{"n_layer": 16, "d_model": 96, "n_experts": 32, "experts_per_token": 1, "d_expert": 144, "d_shared_expert": 0, "activation": "swiglu", "moe_layers": [0, 1, 2, 3, 4, 5, 6, 7, 8, 9, 10, 11, 12, 13, 14, 15], "router_score": "softmax", "normalize_top_k": false, "routed_scale": 9.45, "balance_loss": 0.00218, "balance_bias": false, "router_logit_norm": 1.5, "init_std_router": 0.00662, "lr_router": 0.00201, "vocab_size": 2048, "norm": "rmsnorm", "norm_eps": 1e-05, "tie_embeddings": false, "optimizer": "muon", "lr": 0.011, "beta1": 0.93, "grad_clip": 2.0, "batch_tokens": 32768, "seq_len": 1024, "train_tokens": 342600000, "steps": 10456, "dataset": "wikipedia_en"}
Below are experts of layer 13 (counted from 0) of a mixture-of-experts language model. Rows are named router (the router's row for the expert), gate (a neuron's input weights, with its number), up (a neuron's input weights, with its number), down (a neuron's output weights, with its number) and show model dimensions 0-95. Each number is 500 + 40 x the weight over its row's rms, rounded and kept within 0 to 999. Numbers have three digits each.
Before each expert's rows: "mostly gets" lists some tokens that are sent to it at least half of the time. This comes from a sample of Wikipedia text that the model never trained on.

# expert 10
mostly gets: "resident", " government", " Party", " law", "ouncil", "ician"
router:506421476461534510519579467477539440539454575529475515518461507447554566517496549460566547466508540482541462493494525486473463524513585518516543443506412536531452482466471475528544537463500467499445485493438473511486480493491561477494539582535502522480531443529558462464448518509442601526
gate2:528550454494453444518540507526475446490467468474487451584467524484459545457513417529502540516504510500481574534501443438531467472483568533601517497512432531514492579522529485572576493484503512480554524492461464545473551521529566473513589499542509474587435539470489468495490454499481515472
up2:440556583506481465547566476478495477480481498486465519413469521464527436576519480500509456438512462466504488545509502474459469522449519484404541546454539502431529404492434472477453541531472520556492489493469520486411472503469472542472452506511440502455584455494446533490495527523446528468
down2:512534519517496500491513459512535499430491514390444521532488489409452496510463448549519508476522418484498558413533481491497522496509471602543473580496517458494498565479548464509492508486512539497552517457551490432369538496455556526521500489516547444475512467507493483523456449471560522494
gate3:428492464460504468509529521450536541419522527417457486439522468449517474450489449508477514471433544471464510515487447504493540440501545603482531537517545549471497491457522559417457466483519498433465478519557504508494488530523465510521543581554455544476408577476451502496468533522521499535
up3:424404517517564516457510435574539537565477533535470553472462536428466491449439524465495489515485478463503509532567474523506474531443505474537502562527598499455492487529435503554515480502450524463468487595525471415477547481505441482490503532519463488480527475505482444503553548434495519485
down3:500492462461489507529421515453513416408521468481562421431545523470484531511535480482517491466491460568522509529450546447434543481480517542491468528518477526534498488495517500544486414481551558458444450482433539547428491543501492456531533566501518540492436530534495479519437535476458433449
gate4:424504451472561483537439410479513475508515546489516434565451438531490521521553462522479470501523532490530456534541462491557528431548518504465558537530466519465564575483476490509479515470557489432506467501510391519426429525541491482469473543457476501533527477510581518524455524511478557461
up4:450495443508529514552537452514577489564575508513522564536542484519504517437460504490491439523511415476441506496555452538509502481481531390485527454590513479480574504458425465510502511501509509470451584567520448431475470548535493433474561533472534476556488493467486472489511497481480517511
down4:540516432514545442493483513518506498485510512420495486508462450520515500481505558523502455468512517518528574442445448521604548482527436531525497550479534470496501498449485458453444498522445531448435466447468590510482570570443552511526439448544463526503476568552449470510560515504554490487
gate5:530519441461516466458499455480566494480551468432549526448537490506563478458468540440515558463515479484492455497456502435415524517478486446457408490472534482522494508527444478526498505514490437486464448537529532443466455581526480493437489476551556439511418437590510463485468509454520526510
up5:493477496463502532493481494407536472471500523552516503517538548510526523499540477618421535466486419513453555548518550531540512499491534496584570549516487533484467484489491524504556498518628512461464451456448485492448498487534547465474536543544447445550530493480493540482509558493582488477
down5:509474469557466552493500539531458445595472509478518545541547527490492502483534385492503478470564543482515458537556449475543508515522540487475391554522520409459473493544515448478499539536583474523500497505562523491525450470486559464575507447518574494472458561475491540532548511479490514505
gate6:580454496509530501516471490458519466479520535530508480435553426443499514506583491530490477460492456395528525549471554473497499481509463483524452470487507449488530560456478497497532494504427444531561545471477465431497448487527446498512392483440559496566529513542502529441497500565573512453
up6:577489487457496590499441532544487513497544517515475479407484506432526430490490455510474505466533504466488529498446535503528485479486450414528474430429477517529578494545519471546461473505510410531513472505388468528593522485551492506435479492483550516494455482507458527423496490448516492499
down6:502486472495519541444475558482445542534521535464533577456622495431562505558586497561516493489434407474501491546523515523465455498518537521514517497441506497562508484542480483495430529515511558477456464535525441501515577507493455534543469396501551487470528488509499524507451521486459462521
gate7:486496561480533483496438543457479565542497532461544484519505511419498551490479467522545502514524484497527510522544521501456500536494497437483501455515512462516415488533484496546596437486497428506495476477470516466520452475430417504509499457467575456436506557521535442483517598534463555389
up7:503458505489559531442541600512474489584413488495487486467502473465520445462501447517476532532553483505499489493483549465494511469424492495573498491517461514517472517551486491534441453452507521519512522494432484598492489419466506499601500538516501556506431465517488484529493524549452624474
down7:482459453477538475452506507538484448429501478529472472505548531581533468544505602470478494506552455498470460507485641516465481471508469575521531518520514528508532518497476415463481467512458506419511470479472510542401489500489564552517507547488481428482434466480543502539523452530496546534
gate8:523465441501493462555473514509501539474472521506490472487472475454481552519543501500488568547537447474492515512520485488506500535528487503482546555491462474553472547416500478484460495523567472491540486583442540507421512396411494476563448434504577489558454448564602527488464521502467536463
up8:433506596505510503445511468498489470500480508473498533512581528524482435499533463498509408459524539545525475529548487488469522456445460481485472478526502495500483433527539563496509484516422555534449512424512494487602498582567504503469515547549489517443558545521390496469530434500510493538
down8:473539521436507517514485441444542438518482601526491568458487540465571526375555524511489499517565494537470483490444525487455518492507508413430481564519486492542443529466475501474514525510503491478509499491414493504520534548435438428508505426492441464488525521488444542480455524512517465472
gate9:409496540481505517499557438493514564448512527514474466560454507523592544481549508496460526506481528515432513471555487513489558489431496524557517451537451516547515524554477575438484429506442463559481513459488538567520526520586493575494536530532503475515527498481465472549442531534500427547
up9:522477516508477492532510516464497496587462494483562513498526430488439516525427470445479483513535533512478506567427429484539522491540493425460533463514535500444502462474527405451427544499457505531491508481509431466460457481464501425535513437533518567526482497505524482395509408526549489538
down9:557543471519458550456530500511466515469559469487458495463522496463502495469493494483461457512498505552575534439578487503470502496408520521485447463435537528586499547490530562507499453519543536509518472459509578496415537480589545573511456429433470503488501501444469503563544456438530510501
gate10:581535438449453415522524482513539499477456448489455536458471591449517510524489478525516489561479483493463514436508439477502519444483470480509493541536522450469575570485553519483509526531589537502454509493455471529498491480549526519430459596516506473495522448474597441483475497548551492464
up10:558452488501553459498531531543434522509540548474440418543476417555478463467511476471450519422547520463531497548464553449518485577528472540517456484500492523531481457526484458533478542521515440542500572491497474517474456500447475524558528504500457450505461495471396536581528522544543494433
down10:491568476429427488478491489543457504489588490454545499524458485531520446542484440548521480519560472462555487529470525494510534495484542424536487607553516507534488522509509570428505498485548537484488469481569434547480503491456509494512470514417516531520479422547432463599505459474518503520
gate11:514518563510529457536547524449478424523479544423457522482560501468472510582488534542502461529482488526563502555495473481481422542512501494450536540562493474488575482510455487450482489513503555462534527573517543562473539468483473498530487414540467538525585529506489431503453572468423526542
up11:419514462558541483387471465502520512507481550552483519433502534555505507449491520466515589603532530508510550463468491549574523453498430520521503556435588500515497503525473493498450482499574527515451489547461465475533496558522504527544507441454498554483481486487481516509538424513550462501
down11:499436465458496545495397474518480515534474525513461529458425479442518571562449501478518501521530467585561495449465502532483552539614453461528524505531563489558462479518482542510460497493504532511425509598502553526502545457509464521474497552463525564463463510516538480530462500549496443502
gate12:509471519531527485577498484411449541443526463495491521497493475548527540518530502527508511574389510551489415486520440450543479528549562503533487508488530485488498460446508537516524515468511473386491483516520487471510444509485510411542450560472483514586524433476519511473517505431554563467
up12:492458515544512459475489495446470524401524476507498486491465446558589511454495474490527514572398450518505494494536468491531506490545580448468519463465597511513485504468460550452531502448524450441494459428493513493466466495478591431543425567462504556500518477522515530498502472448487478467
down12:496469482465496515599509509448446567545495466518411492489538445549455498555521540596512485438545504525523495528514572471499503475475475458482487458563480487523502485557514455395456505447608502506559541547478488522579482518502496509508498493427529448480555503489464510452492541516461459472
gate13:492443501446515465489500543504507488568597498544502614489448487566469515456472526553461549465550463496483437463435471520519544515506456588460502504573500493487515531571525448538466474486502468509499572491457508470406444520473521430552544475495510541508509484450558483487494477554488509550
up13:453532472483503588529510429512498500428444472492419528476524508464476481513529519474443510537478548499517474494472553516500473502466486420482536495492468457504491534425501504463526430548491467461498471472407483573460462548508477523489473595469570489508465595530434444482523430546562522498
down13:496462457433561473517510574535541457506511505455533501545453479500460462462499567539528503498525540424465541452445573483525546597515413472473475456452521539504425482422541446576558441478491466425516477524586493492551539501477497513466484497484495505539510498490465460471522493448511522512
gate14:431571450498486517451469536405457554515504510577534512517451541570550490558508430495465496518480446524566461504507450474523484534523523449519471462518481456534517528507422477448485546558547407477455494495429513533468558473458462535505509459493494520534536500504501463541433457484426486550
up14:536538507474486561470526551482508488529487480511442529564515552517533511539535444491449443447572475574539483456516457512511534535552542504550465490516469445492571537497450431374442497560512479526491484492471504584514527500499473514557585466537467484556537511475512449450443474461475538499
down14:478440501478537500569535456537449504528514482457482441374506516466542478448446431447471479535432456563497544455537517479517505450575520503448465492539463514435521579507510495552474526502546616488543505423533463492518479498521415543504549524515484511511538492517492539503520516482495474471
gate15:459480509482475480508546581471482485397484467446502528484432553513525470456511425457473485494431488522557556492513428512504517492413541531547486375486522451498451487571506470498513519520430505501529486467440502449506459503452538528498489551541527521493601506501517534514422476486516464480
up15:551523523478500480554563448498446528526449504590412489496504554546500481544540537491497447515496585473508564514543495496466493585404530458504527532565513558505509501454543502501499573505513568434426517537508502477471494486471502516503504543447553462465505527595513500548527571477497517538
down15:537500498593514481546485528529474436438539466490593503479446533468524494571475459505466511478556531520467498584516439541476511450440536474534524422508528471494477445554569500466510485536438494532570491501522490467467541502459533569503511488473539499438498521551468534421521493412538461453
gate16:477538520502564494532469541558492538534521504450456527577532513440465480499439511516469483544465550551433480515471491534503470491612509445514531477489489492499483489589513514490542444459442491510543478481540555443485461539509532516521530493592484415505500502503546513538412492470427567421
up16:492565426510432513497500458444496457450506531505482458510529459566541501543519524489527494518519469474568556485535564488453530505428482501444533550500488514431502499383455557451360530545446466500484491495491428451499504519431475505447487507479499502498517524480487444507516515501494450573
down16:462412426524497446530522416440500573540537458512521525523533465419510497578484521544417483478499489502537516468560500541507486453497521495509488476470478469449517564527595520551454495510469463548555487463543508527579487456483495424536474503512577464562503530538517458546520477472474466486
gate17:511543481514462524438514499518468481482485527479529534508439507532521447502529469510536548487445412529486485447550460489458517507491429507475474524543516571513375472526485565404496549435518513443480492490518473504516527454493476446532509491456543390490499428497579469494514566469503577502
up17:465513452535434464515523475503526452487534505457471489479570491528499525503474513566445513491515498497519521595511367546540482465467489550540436504447517444500550466490541471460469454553432511492468468410464520480552546528488534522501493535545541515458533567427454521496451455527440485549
down17:489482542515478459521561440552474498570461442491500483441499491464481504466522484523486472467564527455462500496506471439480505522525496494454515465486553559459426504520410541609558460537466522582486426538430441528489507538498508460467463489503539533496510524489405568502527584541480479509
gate18:440513461501538518529478485495546500462499521534475517534456518542489518502589530534525498469435437632436495495496415487509566485537471596526477467494445533487515453513510540584423471457497524533447529464448475453508503432470542527490544514499500440512519494524501485511473437406484476481
up18:521513498471532400512466516496526520531485481527454532486483537532537511450501512592502507508491505548527486483431473554493489413575497457484464445453562469470459436562466473577485502481471518474433497429523460375442449503551477474545464541530498548479499475471552534521482465477535454475
down18:567488530531530528485548461558506488473473487530484434456534498479450486427468496459467502475507542480497586460545487443514508485511517487542450428512463496455443510461583461511514484484497458503539486407557472602619489474520504560521447465549474502544487572442531547474495484539490520492
gate19:545494476528511501520486531451508416416509486577487552531503502510503519465493479552529490541503482473451491510573501558477504546451525455462509561493504529547482532520465550443404498570440501487489479555527452518470492479456475541471462425553514440568494508426506447465518542459466603549
up19:532499476534474463490449510492521397420528521602451502508511494505480459518501477523518514498488465471489508546556533547466485513423500467467467525479474527582505515577462548455417519518442478478485493539502444579494507510456496563450474461534489461543503502479504428478520549419482606543
down19:543602515512473401461446473589438494507486497521502577488487497500487501549540494446457497447433464549500548436513463458493520537418492473489535494480512490500529465548480492453473558485549567554463516523481525514474552456512483563524503503484509464573543491565461546556506424532494548544
gate20:497524490499466485539540468500535488498472561566487520541523532485485489446540552507505557517465532579500577474517564521546486532543437478539538487511484483468527561446496504570381512511546483527547482522575456478530473519503495451480455557490478549513483547501647555507522515488532551460
up20:527438542508535536477516579518438506455510496443513471476399498486422508514530507493456505564480527465540480483470459436485487559505480515509445474485480468524535447512446488464531470507442543485470504465448532432575565552581470526526575486513510541489461483482384532504476461524499472571
down20:526520503421428504482524557532566516520546544423523507548529474475452460569444504528460527504626563601451473470527530484495488450530520457529469524528504520528435499509448557472564500434482505494523544437493444531516498462499528471539471470516475511489490426508565472484530505473452531521
gate21:416553504525504558525492497517488430515510540521485499521534553537459530564472493463477495533503446502549534497589532492462493452449567499518455503493523525482554536457408482494540529494518445504541526457535504571470592508384534495505536481507500551525565495422479535509554527587512476508
up21:455567441529533508413534533519460490492481503477495524522532499476558477469432427437468492449468471476499591478549479539441427488504508521532505525500523534555504452461488446418475532520531472455582526543518552554421542492493535510503556448588445515519524480433490499521509458458490512534
down21:526448565514489545621521497460538522497472560502497523441480496507515489471512474505582505530455435520502520503514389452454527469437529491475506455451457461519528571557504483425506600550544511550510507482470453450464488498495482500508555556489495451545506452529511426529521534490450486458
gate22:460604457506454454507515507491542496503508444487485524491535460558407462526451488499460460495517504556536526525471484442515479530450535533461531505543542533498512468471483491479413570455482476471476532492487529462449455502544499466540581488475461506359548435541514429486509495442487491441
up22:510530490482412480469517553524535551431507526535482491485565552513442504558527447494455538505497546571473425487465516471476489527482466530481477461510441534525542537439468482505440485383544489474458521491470548500560451552489506559504533488527488532428506504515574585464473427544497449492
down22:493495502470498556515549556494475483478553520551481516451551533496453524493431521486470500538475539488472482535516498520497551431538464431562458505445543509489508555609525536431520490504557520478535440496568490498456514543460521534472541502560527483551520491493449536494540489504506372385
gate23:517568466535580501401470430467452532569478551548490485511537513502483509550501483514468446573488530469568531498533429438443549485542556513426484517529438472497456454451525482535576491536503475494548478524456439467486526444563487474500510455486538421525539489549492459495518502510495551509
up23:464432511473488463575572581461560460520559419512527499475558536443519561462468528532540554523443514496526468542474485543531456502475447474578467439492550519528532498557461565507505484479542574511496480517529510488464481532458451456466435487533495529542555517537523462501488438488546434541
down23:472481552483537415513465523508495539530478508544546430471489459513555498493410483502522486538452495517580520508539437447469513449466525451563441461533518389533552498523462505555476505437492507512493527497515543517592514486535531492476487473599503470536520474565527504540434474528545506572